From a checkpoint of a small mixture-of-experts model trained on Wikipedia: 226M parameters, 160 SwiGLU neurons an expert.
Below are experts of layer 3 (counted from 0) of a mixture-of-experts language model. Rows are named router (the router's row for the expert), gate (a neuron's input weights, with its number), up (a neuron's input weights, with its number) and show model dimensions 576-623. Each number is 500 + 50 x the weight over its row's rms, rounded and kept within 0 to 999. Numbers have three digits each.
After each expert's rows: a language model's description of what the expert responds to. This comes from a sample of Wikipedia text that the model never trained on.

# expert 5
router:579488427413489530547482432498478604538518546485469430552419421505358438521652491504338490491534433519518434420562536447514476473524492423585507
gate0:532445586532528556453548538534481500391676545541498522519515490600508513479503505470519504578502472587498506467520551559457546485533450427467484
up0:528534558436471505519434509512458566379607487540502505454497550572565520456607481393486513531560491455498532501430485463438486512565512519418475
gate1:479483408519496492423473446582460495528472455464591491490642493579486501555508551480512467495502483530483475554575557496480482512495465472509452
up1:546437466520532548455532494526536503552524386506527386478558501537561535581502512456475480480529421452516471522513550520455448435604445559489407
gate2:537555456551527539476591484581512534542484528449459541470489542477425557422536481442506508428466497411561520490490554423528591413454590513491355
up2:594520561515476476491481512508490555494480526413498551474521491441458488407561500384545564454513460408573436470521549474519490436507508524559426
gate3:530548476441498504553556538473466489529464515487491569517470504491461560531575551444495560480442458475607516535483500504511415442474521505504480
up3:511556399500442522472485489528509497493607514463483594568547460449486525546463510468372392574438552521520485515414490481478513524549439450505521
gate4:448501477510610443448553509497463451524420596631543480546472479441506523441551445412400533542454573531524455464517503443479587455531433537570499
up4:532454501532594454457511482456505536470541458545492428442483555579404545531459468567549473419482444457432546471512484545548565525502546469462464
gate5:596503510515510409459587560562518534450468463491514567527554490457461497498563535549487539533606401442538488471549510525440462564538437548455473
up5:476505504474447567515492430509443520528498548481479473513507518564556415486439448456518460482476533568529505612464494423484482526370524425524542
gate6:491523495417468579416486510437488421503538466421424482537511446513556438539473552540393435452503551507534454541537521596491536540479567480540544
up6:510497475485587576412589468520502460449562516500438438496561485399530576424435457470461455471536659438537542541488425530485512452533540511505461
gate7:487455397511466446497477424530420481410558508480474493500471607534504560476578432473506594473562497527515469430522492475482413494441499458432539
up7:437508485494517491510529449593461478606577504588570487483498540589463479570405533521513427616476494479581556558490560510420511519477491468572345
gate8:568476427468567557515546468507480486493497566501551579450471559521408507506423550371467423477443470516444545496453610494517509522574427510441554
up8:469410529475482504555506474478499497508461530438501543483499484523422553446425568417474504478485384472446513504553470543522499506496498572462459
gate9:561490472477501451435479466509552567534543554503547538397500489584441577462565543479393510462588522538517457491626461463455475385477513469548510
up9:436480509545486480456415455536485473507539470477468462506424580588504500538509444496571398539326442457482486469444500474460545494487408495566496
gate10:423529506501475489598564455495430485424522472632504500443530480457507501471450544471467498557464414556469500450527411502468518572437499448510483
up10:463483555481465461551563493459478461439509524655507454466509469484487506482395537508527489492518481579500526519579479546408521548476491523518533
gate11:634524457525633478522484516505513595512560502457509515502462454566482528440550503564493539514510480515482431531494506518427470408473519465531499
up11:548555496523627473534451499562480513507647511498484532486457522586559472488517534502483439631512471629554482566514439472512499461458533505498500
gate12:586454455424568560452503519513570584532555566542467641532521519566557483443573480532447464596555452559364471501540598481479470520534485532530529
up12:470542553571376423513557517468401400502419469480480496495511570522493460540420564488487508512422482446630579410473459460488475493513464510443545
gate13:463569499546481475626475417422562555442499486447499525552476536623539425546523455484549620503519486547472522462525461548504586525596530544564510
up13:487493584565478447592483504463499476506488553501513508530495476527504446576511443531594587523449421459440543488582461480498580445457475587509537
gate14:507393463566479502449534555450560531491584426498514526528586519467385470486544515447522497503564583506528555511523511523482478531564461525490447
up14:460595582500563474514516464494438469453453549496569477503443453502576485536452488530448492524472470496490516424552483454552512463406539493516546
gate15:461546461490578528620583515555431492588553502472556534577429610446504524433421501480509565416504517511514402573532590470546475595529555588560512
up15:483460511501457490422472511480598441394498612458490515418509527415572474524496558497463493498454481486522532468479465455533414495602498514479506
gate16:522573570509468507436492420472514529556451498462496484484520478414435521487609549446474494569494468611501420506560568464506502433567516503534532
up16:494460505505546535583454551545488417467602486547556539535543480528514495536422486469494535417302610490501506588508443528476551514429493465492496
gate17:514519565483507495482516505491495539533515573505516524481501455523472501517564529510400495533456470519557446506606501500478437484505430452539458
up17:559425491484548448507515542494527563547507550457514548536533433506513541478513533574486439562495551476568429505533460633503498489519491455441458
gate18:415448455478513489489512417527520475579509500518440546498502532538418566532422473552538500514541463464506436496482439535482646457530484539439499
up18:432462453489480514502498480534482523480524501482403572507495546558389554567439370577520420456485497486519447526492457555495633492535511542457477
gate19:438480526535440549530538494516462466478581496477595494540495423510447514512530503543577587594548421450499462436489447522541463483528476569438448
up19:585564555503527482477535432502529529525506534561532475350515480519513499523476542533499458488471547407453554442513551524562512536466437431616473
gate20:500460436412558526548497487469538487562555557561512530534538480478553542486401428493508528510587502438468436473589556566512553363453551524447499
up20:553424414520467440527418505407488565522518548513531474516486453520536523457469558462494581572481512482563510474547405404526531430515474457507536
What it handles: Second pieces of words right after an opening quote or b, such as "b-ite", "b-rain", plus dollar and percent signs before amounts.

# expert 12
router:520448500449523540528548427538509561433514494526523448521417477531458556502510527500453492441484514540567592489505531509417617479500568406537471
gate0:545507432443532668553530486539513522436469485511606448526420480441487582608494496519442541465461500536535503510457552507474583494432440505531496
up0:585443487429515599614542556562581505545497507466543586560470486466505522523562511627446539477484510577448440495434530449445485415455467536558445
gate1:480575494520494484570441472514493512390481552545552530526523562569381475478456513426538520489562440482562604446623547549464489510520439513524531
up1:533504533505477493515521540595535440512463507597422550498483390571529447537547466483510477459468449457489513530608619512444438528517600563509452
gate2:531499466510521525477555487479461469491516419559482392559536490510543628468553454503520417514579520517455533564550577501521522584563536493544531
up2:422463435499516466490473488472490553556503478642491563485431451468552528486457511606546522476547486483474572480509491535537499528413502526515490
gate3:464574462467553488524529502494522548471539495463467528511526484465427515474538483477529531469497508484554553567502443482534504527490552584414494
up3:435367520512479564567519501522502502508460608454551454435408543591525530486506525588495506577398549520519484510502479481517529548436509459513537
gate4:600544487536523507471457439498482487458528491513505541532505460508480566529559508509480511411480630403525548447507475420547470510496533477502530
up4:455424549439442466471555520534529474523509474499493431463467636521510535428469478468548513528497338525510522540465515526520505548493416496462494
gate5:479448444455507411556463506484532524447418625477521501488453391460516502439492538475464467489509433541507434513447459498526563516517581550540491
up5:557484472559528521475541503536554543499558433539505469507457522545418495591495437493500502555510544406443490510595551503494494494466435497434404
gate6:444490525508579484451495510576508462522495425505441527533496462633534500460457392433452496463379418567530498488523535503457486543467550479465423
up6:490394454443429519445547506474457457513520525519552505574455498497551445535529595491509467507481449571528435516534550488421490464476471476494464
gate7:489503454589548570567566452509492537520377526582443617584479538495444542538505502450463514479462556432410463511548393496522520462509443540513485
up7:545565541510521500516537599504539568507523433463508544366482493521399420503497484473452472530487464428491483500479576501448490496452525491480512
gate8:469544489464515450483441576556470537517556451534447468483493544533548589467550519454494398519362394471465495507534491513448521498536503495555483
up8:523558514412542411460518527542452565494529428518510483511494518535515536485532503462481432452427407498478485491537479473465515507485501513542521
gate9:502496482559480444559449449439533517448557457508531576462442487531474474545556431487432440526497520558507456494479386529447528527457530505469529
up9:491477480477497543520527538522493503494469529517492489500610456485521577493436519539568509514529544429523559492496573405539467481565481451496500
gate10:470472573476432497504555537513548648521508462501469598449482586530468526449509558484467526536486537439513519527481470525488567445503426509480425
up10:560396555482499457556485533440479476440558530492517524536506446477464452454480487509479475497514549584540563429591466435506517521507525570474448
gate11:493396487485492573482567500537502559493504456455454465481605389460471523535498524490494482434547593446538483461526492366540618463464434480432593
up11:546571461539500436496448473520474477508530429539453577471438608544548467448498497488533472497416384427450489472466530597469414466523547532582457
gate12:470494547523497508546510577523497468547524406504498499440452432518527616467477548496574394310441506573547624451498500447510498463395492561500424
up12:441524572491534511532522461541428524495531454481529536510526451449534545553482540468455390352467530486491544504475485507484503496419525501412460
gate13:524536470495537534477452479511597527601428546516451570414483533512474511467458496507503537473520505466531477569536562530578509565551557479456571
up13:561410469481485494507551439510457479501494504420606389521413496459483517502538543519529592474579528502420455409480442456427510470527581494573417
gate14:450561551436554570422422449495571577510419467480511585460582504544443534416523571537473480509471461502527512537470495533531498492536476527537523
up14:540444478571467496569478530436521374504567535511523479548387500469524436575454511558515523569463482518515487398514493474499519486488499507455500
gate15:484520479474445465513541549394442476472520375469519447477485414549541500509593488563559534530480573551603511403554513540483516526493540519570469
up15:504518447500506463446505478517622518468452575501529498473547504465510453495460477463485450519554485447436463584507587460453516476477558487516467
gate16:474529511547506450540456519561500470532496476547523486535505546502515516470445519532473555487526478514567532462568529542496559535486413469512512
up16:469538448508517438538483577497545539557440514539478419592435551522511537477491549478392469553584466405514461500507441463452458474541474447493528
gate17:514446519490422468509452518453528536453525563569451454476444436611519490372515441490484494521544455494549499509420630487466487412442450546545540
up17:452520459501479521500466491453342436512484480479534538506540529437526516532501507471519543525580508491318478491522437478514553535458494486428466
gate18:551450543522512496483541565479541512512477452512449554395481517478482468454475514447461519515413400453487419503558536507462551492413533470500514
up18:420576532520551384469456542545501506517565470540464453470506524504483580561503454476394514493451435585488510539460462536416460525557489528476486
gate19:438508504482472506521574466510556585476496549507515441606588515525526451568502512597530579502466597356478512480463562517457473422460509374564498
up19:511529492454486523535452454522434448489516445522453453430506445522445551445469441519419480503461491511487529576529480470595518509495507492383488
gate20:370446610463580592523507543513541510491512485472485617391446391574593515519527453388345455507559597565511463412488530513403506543644494545506505
up20:531518595610430482477581570483537574500486439537437540404501355567501550514506498510439585458594462529568501449467478575390534533521476574520513
What it handles: Word endings inside quoted speech, such as t-arn-ished or sh-y, plus paragraph-final periods, markdown table separator rows and year digits.

# expert 33
router:510505529478568558582450439498548517531425479515547538488415435503457549515447549507424398438523525545506594435513489461444558467505514445524422
gate0:450483516497423521490548460435522556599493386524518399435465442541565527538527513529525487522499595476500593464607515547471502563456525656480544
up0:385501580484408510393527512513479546614456441411497385450497421526550549504495520482488538553480572543527546523573528550473469485436549656428527
gate1:541523609508495549496503471413347488423416538564537459469519497518573486508509551436562531423555524507475486543522556463491496536581531401503585
up1:543588435496555567499402551467449473506551482465474478485513533427484519418592552522591437505431444558482462521539498501549473518550526515517503
gate2:510530536450531538571459521567571502417500510418515489413448581512462462468456461572514495515539509495479566500604486596529516425444451609519422
up2:585595487463496486619540536513470484407496430545478502450496536418513497531422570524560512565478542477511556494659525560490529413529482567450425
gate3:580523519521547460387489542524528384465530502428559510523535522593560471583461570563559477457488523421564493498574532512513496428480474447544535
up3:561613567532556561453541514489542490500527551442511549507511468544527489467474527453550535470415516403520512488539588597464473424501462472494510
gate4:495600501481525513520465610562460475494503549511497555481501366437616523549564564471459502573402526588584516536486500523560546387508527474511460
up4:463544567474426537544503420507627562543542461485455545537474535549552558411487508490542406471533446496399490540487456547431481548477508448489542
gate5:486431469426434471496458535490521548552510520516503540520509312511485508478557548586465544527498464506576500517580581600623457512468455522489468
up5:495525494514465561482470496512491487495549541509482539524445473481464548551504565521459493437546489568422546542586433528506509598490482618462529
gate6:451536391484562454498537568621599497434438546513517483526514439547539521464520412511494507563502478469571493460499463572474460442522476562483514
up6:510422517476424529485471530426393513505613541526582487436498578543511480442462621507583543485463461518452488524449560581444549578495512504603557
gate7:370455600497509433374552428565479557596500492540487496502474465550501410473502491552511429573464471450507442412516440536446545510455488527516529
up7:635495466469471508569439555499526394434425494510517408453413519508546537471502502496525562439516487509513534582552541438555477451547531511563515
gate8:566533516402477620514539499486521456531487525534467509491501428501436548516466409429566453447582492451537483393503441508415517456557512496445505
up8:487457505454451517642509510544495423554512618521475524440517483447475540523477516444563566436673475483442534427564484451498453472438517531422487
gate9:412538507602488482468483466606544502506625507543539506458451525484477538506452502526525555466541460439446530507552559510514525466454450475551578
up9:521457440453589440519599489456433500490411459518483460537586421542581433508528433454496501619455527529599513488476493570410529525507580549513482
gate10:513428479488531455494472459512499490550477535560550508515615495489544518484452470469471435442451514499546566592513482365467559517461441487472563
up10:520567480465497533448527484492498492485508499488506491492495517577566413507585598418515448399481495478493483574488507484540486559530499471467512
gate11:489485458518535462549380547411531516589629568505536391459434552489496582517537490417544517507478466397538456546393502541491626468604447446508481
up11:555470566422516489422456509558495592492503517458463563523517424473542361462540463514541529494554534523475512425565508459477402523419477568463489
gate12:493513449563506507482474522530471538505564499446518549592475514531505605526477467590619505467468492558485509489573542563457477485522480551471530
up12:561543535553524543488499573516425565572446492492530456478496452437466412522524528550404466538504488372500508485523457483518484491449505489521490
gate13:484469420515532491467468505477514444456478504550530515630450407426494480550535486494471526498465433495448426443534476534434528530473500443488501
up13:496465594450435473633562506511538511527471415517480459481470477551549478459480584476484542503503548522495514549479491505577449539530442417533468
gate14:476500507492467609463464557465557541537461506495618479495468433451508571492473454557511508489530485505510568482499498426540573464510384471526478
up14:467521498498556585459448575434509440542569454536526460506498446466474507469502498533485443515511520452527583507485547471511592468452406525485464
gate15:491482562483575442496501469524532629441434454444515523546561397585522427442499477453478536487622522527536519431547593481558482485488460572482571
up15:471517520545528432522548538472565482562455530466492457547516426422533525493407548421532486493534494548470532473510402561487465422511496503460483
gate16:540467541565455551493524579543447525520492536519531514526457508469528477458516461523457433521492462528473443528571475506454486491539573444436417
up16:517490501374482489567423393459589519440448443510476470481566562515527547570516565482513515475489540461567571510403585455576472503497402523549583
gate17:453502569550550486496428535535560428626563527506558529393471474484532468443473500446401585423509506491558475444507515534606568476487539411484479
up17:543539585491505538523537513443545493461525513508489467555500392465564466516521497479501515478426495448475503530455422522445547553545495522543479
gate18:472526496510516502517495479413483457488517507518509519480553563471453412524544499500478403439537447426727549430555499458458486442495519490579564
up18:440470470408535573515503535395458495453557547521455505544589539478526437514467583599517483535518373374515548455527591525500524467537510532483505
gate19:479520484544474567559540528511572529562608516524537463411467545568495494496526571489473502517584435412475484485508467525540569434565472480521504
up19:553477539466484427465505483490488427473366486562426550526556502439574512512455452513459431462417611483500420545554523465403444594542536492539494
gate20:504454529544562641539478484527541411589516483469526484499437576474519382445516470532457552494534503455573528542448538469503536540521484447446504
up20:511484499560529486539473523552577525448551528614440527509500461525477432422485452459560472472407495439500537601409536517483500507446616576576408
What it handles: Word continuations after a short opening piece, such as qu-irk, qu-id, unf-old-ed, st-ew-artry, perf-unctory, in ordinary prose.

# expert 30
router:535447538529502508510481394430533478451474543439477491490460471471495529491421488490535400459500541500517496537554522458433536476549563499622497
gate0:389517525458441458560485473506566518604455622540529523541532440474460546482421505528537556379478415419456439513459391461520424505558461546484494
up0:441563607463453508544488483545543488518538487477497538511514449536581489457497608585519413456524434546450398571453456486481506469503520568522438
gate1:489543510559487502509361457497462545551534493508465511440431533459475547534482549455533436522592501550471416491483459512529581523500492504577401
up1:512432507405540504545483482535496580529528458509426497395462563393511454479538506535464411396476388516591460488415463514573520487543488550533510
gate2:576510560505510496516489554481559582468543458456475581586508496494541504451442581535467407387527471505549476466487563496516503592548527521587359
up2:532531468575574507515553516450550551448526497427576527454504520493459456444455518490505440458486490479451505542484467571580411501610501485497417
gate3:434432598491503524476504485510547421474520500465523468536458565480562459465520525408542588481499434518495574570555544445451540458503519510549506
up3:476464505509416519509447569515511611476487508524551487584514412535538526432483501494528534471532433499471473492480434488473606508546558551497538
gate4:522526487548496424500563477464511413536427406447396517631461616425429575536531534441515440423539485540503437380429546511421568543543530550522480
up4:453436437569499440549550527517505554491540468497480512453624435545472472534567560496466574576562519445437566493519394490537403501452463520519380
gate5:551447516462388449421451493439447477492491546636565506519545497472454567448507549458558489603555439479439441501575541511556490505455501528460551
up5:570485501471520455529502514467531509462564542510479492460442519443569469414498473373450471406493388529477535522477574508439488486466480565512544
gate6:479569559518577494509387521434547445522547440385482444550393412546450485458499570491532440442573483500531530438535430505463504451532515470449556
up6:522570469451508478466532532433407522487503466468501365487420509477552533488520488633455473471522508561445538493502494469487441504489489518423408
gate7:468519467564501545451599485537505409635489567491512504454462517391484479594545512501486504539576562540502524384532441474419525506532536505506552
up7:529547505510455500496393510556422444593527507512497422560479564510457431489467551532477491567517551507455560461464443531510493592477472454483466
gate8:498534450544413437520479428452536475529504519518474474492503436536553450420496474422439527468572470537499520531433477425453535447375473559494487
up8:574447533469517497480449522539487529512475442484469500514639438520507448453536531511562523524438523460524519389490502393509514416498470510558551
gate9:520511642419546500450541540450389575469472530565417415572544447497512473542459561490562458495568511468514534520487497516393526464524541505494522
up9:556489587453564555490471538519417503493462492445555506548591406485496533498457536556528550409500497497537532536500486427549534497480541511537550
gate10:540478563588466503510525530562553620560529431463519505452594469516442469475413539509497507452463508515556473472491558476540529545482474518490465
up10:499568474510515550528447524528504495560528505439473445547544572407602489555442526629482572526567479430435470496501438467394429485528471484524451
gate11:508441523611581576505534639485517448499566586582477419476498471485451528507465543468494553428523462497580563511540584491530464434511451536582487
up11:562570483492469557484507527487555557533589450456414536438568514539492464503434364491517414536464527430501444340493532536487566490597622445549579
gate12:569558467540588492582427513452473537572526453449461552439393473513498541532469430467608423473484547539447525462549533555481544488424516578493475
up12:465579487503570392526527513498488531564576518490513429453504529487480443525502441585493490575581481489486520483484549542492477480463526511512501
gate13:518469531403488501498479394454566450545421498550517506487587485559530510375463533504492509500463491421457478555466502552511588482524660557462499
up13:567580460554553439478513445511476611544538542468489408526506479507538484555490466522518585464455537376487505531494533515504454487441561466520578
gate14:521472481550519512449544586549548596522431538495512437602589495456457524534504500510477555505523521444519516464500460497381474545498607536579486
up14:422440560540514433426554560467486530524386483461550441527629454444424405589532515384530481554488514424441570544521509529507480536489518545591476
gate15:524474451507408497480611542477464472595557514401466410437493420540519491526491573523520475565505564491464495522485421477437555540520475471485427
up15:451498451453534486471439380506500430417477445582556516545475527541524500462501522455436536465479467495595516497485472503575426496538587547478589
gate16:518501480547543394516453487482553534553442481473489569494425428464499539508520473595513428564518515474553475425522473525412448551539492474508484
up16:470483572514465541473440473524602423529460449580491513521441526498614465541545544596449460501539535494608499448538468541483477553466450468440493
gate17:544489505469557460480440467470520433444591513421547455465502438529438503585538481506460524450470504538456555463520461496497581440486482516484468
up17:495483456483454499508543571474471424401555543461462596471488533524439513542414502517487521552479447478434439508542470521499551487496543579433473
gate18:525558532410486491515398400471545542524482513427500426534560590482526502522567494468532471434496551473476521487500529470430563439553441516527525
up18:488485557556527553429565604512446433498516418529469600482488479561460561472452515561521539526530481528540452510547432466534509539525593505557547
gate19:485511459518497598488472563505494485559546457478469450589432477542632521532534509486569426499557415485537347557416571436493435511463497448568636
up19:481412459542500520449534612513524571447512482506545526544466479497534539553471497494511389517488462504518374539478464557440553514513473566601511
gate20:518426517380566545521543496551559513409561551427535465460525511476435501498499464514472547620370478464523445485551363487499550526494550488593546
up20:369533498555515480486477567483550540527520526561503540488504492475566527482501505508464449527471454519538542504512486516560475516487481448445508
What it handles: Short word pieces inside names and words after an initial fragment, e.g. Te-z-uka, Je-z-ik, Raj-agan-apathy, with digits inside numbers.

# expert 29
router:506476515400565615512492476515542479508521559528527546516531450455443560564521501491489443592513551420521519433558543443492575509552562509591516
gate0:445468526504546646516436430524503477492461487561529542481467516551444517524586527561543465509539537526490544525458465546447475466472497549463502
up0:496461442373585627436365474529563481508402566521454500505530616540519503553541521566463481533518517508489577518423461520501463466547492530523527
gate1:580454598498617566606500505513481601480548514510506492517506443500548632517473518540539441540412512363490528549595482437551486451581410468558479
up1:520504420467499522463504537429465470547489438509480474452530511477517466468558471402549530473542519565491550502403562570511499454490569477384424
gate2:402496596497562522463603504564506490477511572435466593543556540547543494456447612532499425510423549468348516520475495435509571471526536450545561
up2:385404521521555605550567502549509506426465465454494410450487556534589568471442560507473499560455550485377527477464517498510544476577513464535499
gate3:554510517548559494472599444473485497492482544567473552425582525507437508532492488518547566519500453523425582459531479483545582460363490463521512
up3:493551466464501518491474450446492579494505518551512455470610483515494511514419521618463468527495533533407408488523454465480426537417502598442503
gate4:521432442543451547502492462513544442511480623499480480422484534454545529394562564431516524490561491507488490553514533544515377480469449507559514
up4:528474519494530399515520609512550512549589402536625416545477438534460400607456497448508482527546541540422416501545543460524501472461570431424457
gate5:517469374594492421539452414412607432534470455488452591554468461541517503496400519499584511517520562446534492422524536526562496458455489561462483
up5:528541427476525470520462495451582506522585515494483578542440462512454461488504368485566541467455539536475508487518481538478580529556455498452441
gate6:532499466464495545467575453502482483548426524521513501469586488501493515510512481585481494502508541443499416456460557420433458468503448547542525
up6:524464556520517554491455463536493481534517455484442473529423510633524475531438433522508369387495507505548487495503540471427512532470569548582511
gate7:563535545505560438481478433531520441543511508444479480495423610434483467546468452455451453548506474592475550457495463408527479430464436433558596
up7:507572531439554574486502452497465513482487627536495441505527558450450431540464513504476417370476470530486507577525505507550486486505528502547536
gate8:420514544450463509520498517470495631470517534548466529498492401470485550505516399568429532506436545474523509506542585400439560607597547488465444
up8:380441491462462481505501560528424495478469551511433469480520462421456496516596538552490560471413517509562488558504492448428501550537499499457470
gate9:527529509473578506462560523419478576429471560391494509556448484465504505582463525599436485542545522448515546404552524502489457514572529548578509
up9:456451498472448438567458439470524439514485408628513499492580586454497422442490498436507432455507460554519414514438490540519538477471548453515462
gate10:413589417419519512556480527576490485564508558477529512589496530438443439475487455581462501521557366474464409446530489400452501498528470546460519
up10:441475459527509518596455497523470489501414508590482462467519577459459502451593400528540567540541502455402542565464595421431516573446504484499532
gate11:547507447478535591448491520548498466495455585475515434466515501535439554514498513463481522532536575468527448436539505491472446438411559489599532
up11:509552446508521352576544523455447490516548448529525530482522477456558510492514486564538485536496496451501610482533532481359431571536543503516427
gate12:357472459483524469551602483602443521543646519476446491587528545512365469478433455361507496487485534454487520624529485545444501488485497465625505
up12:485487504521463609575468544421534421484557500529438525559405472407506514534460559535578587473498510517463482410531490491512472508488495442427489
gate13:484421540499485522483517488467444522502438519561516534400548491463505510567491495465430508405506528560501515448480539355533481502508509449528428
up13:567573546504464510518500497474555521459483498502449529593498531471551595528546537485507462548466484529542484499597447542438544510520557519482541
gate14:495599522446541478474445503475451491508513523526443459483562518514587473512526462477509437475540533473498517456481514362478552558372517456543454
up14:522500350520541475503478568545614477563556516442528498532448601498438489453500543492551488561398541507552484605489440586554565512508502480480538
gate15:452473489523595498523454436493470587530487474444446511494516487501458506582576556510471422507471504567544517518490478517492474534506551565544499
up15:522509453512597533528519487482533527467491489478476457526565494543517502553446578406519475391436599538437563522490478494528557533518535481531520
gate16:447542464474604572537443496463489649441422494457458549535622436536404540526443460468528481380577518461446413595541568565541525564528544522534495
up16:496496464530555525446562575521573537411489497466512442443556442449443478493525539492495465449593541448429455593532528551567534502515512628537476
gate17:489475495473456525474591606522467447535494499550547560443559567590427500470448503377451505519513483550519449485497464455427498529566547477366475
up17:454473521484552477488560564466588441478505446509469543506601466528485452421489532389409407479527531462489421542510476459507482534514540551505481
gate18:482420476522516466543535475465531606504521424453569489467485446454472496537508591490497504558566396559455545444537470502422432405518594493445490
up18:523546498479545419522481427529500524523553581525555451559489494533538515448488456495474456501448447472440529494456498506489500461526563552529479
gate19:466492548516584548530552520535582521518478552494609428565418514479441613605466506564559463507510432584475438503477459505540510572585534533431525
up19:421447505531536507565540463512569380455544472434545464469553569516441483586441500525578534474449486473389473459542579504503517470538561520493410
gate20:589442413538485538495437478521511511530541535503467517439474477429426527477482572472599559442526512526491452423467521540601571420469576481557503
up20:442444519457558429556519497478493520541466440481501451463434482577590520471450407542422537595484491483520483528448464482482371539518406518478458
What it handles: Middle pieces of proper names right after an initial capital, such as H-ro-thgar, H-iber-nian, Sk-yl-iners, S-erm-on.

# expert 39
router:513394502348551514507520490606499520476566532573500453464432415475463397559514508427560442499464464505483489405585569474433486478485574472615472
gate0:500522491487563464521533438483544376446598536487520440585537418588458503536457525453521470459557501548473488446485552506480546567584544536540536
up0:515456554470408512483441534539322479549352551502524551437518543516433535478513491565495567578445499469549518495442516529562426437474505535486495
gate1:559574444518498548427566431455519533522503465538528585430578528655535385484603457495505531465491459503466505513606549521516471528530568608510502
up1:462465566534622485515542538512359501447579521500352533553494607503556636518480549494446504491548479468437442496459474418428552521427418472516519
gate2:586495461428522387547538496450511510401488460459461497526445485527478496474561509475571453486485498523456516480540491500453521601453563506485433
up2:572447543460537455553547584462468506390433543413438520497502439494490523398514527480618461592492500512450563519579494536445542504407570530485480
gate3:447526501521471448587431508469471538507473476571387460412540604472571572458472533489527516549459420513508432441423525561467488482510494482529395
up3:565542483507462448486479528505573468497545479415522590432431470431410529608461478405431444472427562492506572538551533479559532508501440517510549
gate4:524560402544491481543538562509498527501530441461515542504584561530494472460502428443510416546542404494509453521493584501503540513499553407498461
up4:492415556426473482437423477454502464548463502502518438506495454385537512546479568521493604395529594464413511450561401494471394437519427580539491
gate5:585476558456544594502517465477529578563514508606543494489525387523560481597498510578511487462503605516436552457475455472528559577407479519553499
up5:566512567427555532501509496517470555635493519627490527522520424506583481577480526479438482472489554502408527500458470484432588574486495542582507
gate6:478530523452472495607473453451526403468528545563448535586550486581545457535513528549550474481458516540427401424481500521560495416489577413532499
up6:454541486360440419509532460510518472467512567563461561534478473507544456507506536495574521532519492552389473424495456509587485430560572447461368
gate7:517573584509536511545523432541505531524443489475539553454524467475542499553519436551492514542564420516466474529520521488513480415470483392524568
up7:481475436487511518470459520452521475501459473516435471549489537544542490457467594441473516477449548489475573502503499525493516572429558575442530
gate8:514438506470533458503475533519450583503425511482480499438429512395465454570407548462511498446526487446516500517471515558505445461516454499487561
up8:491615575530443485462508518506459437518522485611537525505536502553584459471476564486523486482526498513419475517501509470532566566549539507471485
gate9:547481530383505531459535435507553540443569450530534553472549486510439476515608485524558517493487491519566490574494595417432467514524454454450480
up9:445580489564517548540470576472512442507413556510424417500411521439524574478439514530467478513560476499480508445534421540492571461448480520551525
gate10:586502501454610508438511506516439516633532514615483514459538488583447561444502384492523531504536512528515523509558469480451420474546457443538544
up10:572525471519524543445496433527472488526456540564508533517521514488413522528370416461533525431505502480520543523595403482399444491485487474609549
gate11:510431447537494548563516461540520424506534488456432497504594408519441456516523494513475463523416518559488453457475501427455509548599493500549551
up11:482528550519564450455479533481500481407386408441489478495445500471505518599454524371493611517550479473459504483468483444550599492420642518522436
gate12:487480411461605487533520462490547389478431458519419320473489533398451548527477487485516449476452523487501583461524526504452542574574487531614529
up12:616484393508431454531417503500490514482485492512538492528420546453403498428403413473538487482540544601491524522451430552536448446521505512514488
gate13:403463493450534489524484403512583456580529505526480541497414493520546458526491475543633548477474445469507555512528547478529520503500603564551478
up13:478568490455476468515503432489500474531554443525490575467532522512499430493470498524590586544436509515530552518521546440539530491476663528555388
gate14:519441542419555502441490552446454511446491473515512569510438557540550471497484498505584441471517474552580489566591494353532442414488509391659499
up14:500514498538444486486490538499593427572447592558542397497503367484396500507560536510464562536442462481459513547463564620484544541523450510365498
gate15:353434509535489470508564509462544444485536541572498534457471526595451485481487543495484476435449479525454514461572487477435410471563496493547486
up15:613503446541527530468411464493385498473482490527449492571464519445625462501483485515505431609567502502468478526464509497588536554455483552449509
gate16:514517507426525423385508480606474511533559479486494509511474492594503452536516417486488554483482525426601469556492624510531495461434657491526492
up16:528510463583502551568461537438450502434500532528487448438513551392483578372481537455511483513468429602428565422544412458427464581535370534501521
gate17:522436488487550517474440507466504529486562589473521522515466523567429478461560507495399538403514443536496563411460449571524459553521566489483490
up17:473413505528494508538437423487571481518510493467529584552366590452579548443454431506531431521440434548515528426455551525518602472471559495446540
gate18:436551525488536488505388516422594641495485481457508562463485553536477579506513510536564458390517569486455510501547551507543534429489491534570543
up18:473488486454545467564412502465588557551496519404531364584594559517521480448499533549486544511564513496525555439478416412577577502501502524507538
gate19:458494434521571454548474483498481487442402556510531472483475484564492533524571471533514521536483432551549551484448433590499578559486584520482472
up19:497465461558533411532474478516515489367403601515500478478527487567427537513542532539534518515442395505529550537473419575569542547511558464467566
gate20:487538603493520510480461503550588440554482607515536371445504534502557519467448550538495579563512340493537493542510533385559619450518545563467429
up20:563481421539498545527552532464439559462484447496453555537524489496471462461579456506471500466485574495539433493508462529404344558519431476518585
What it handles: Words inside quoted song, film and episode titles, and arts vocabulary such as film, music, guitar, series, See also headings.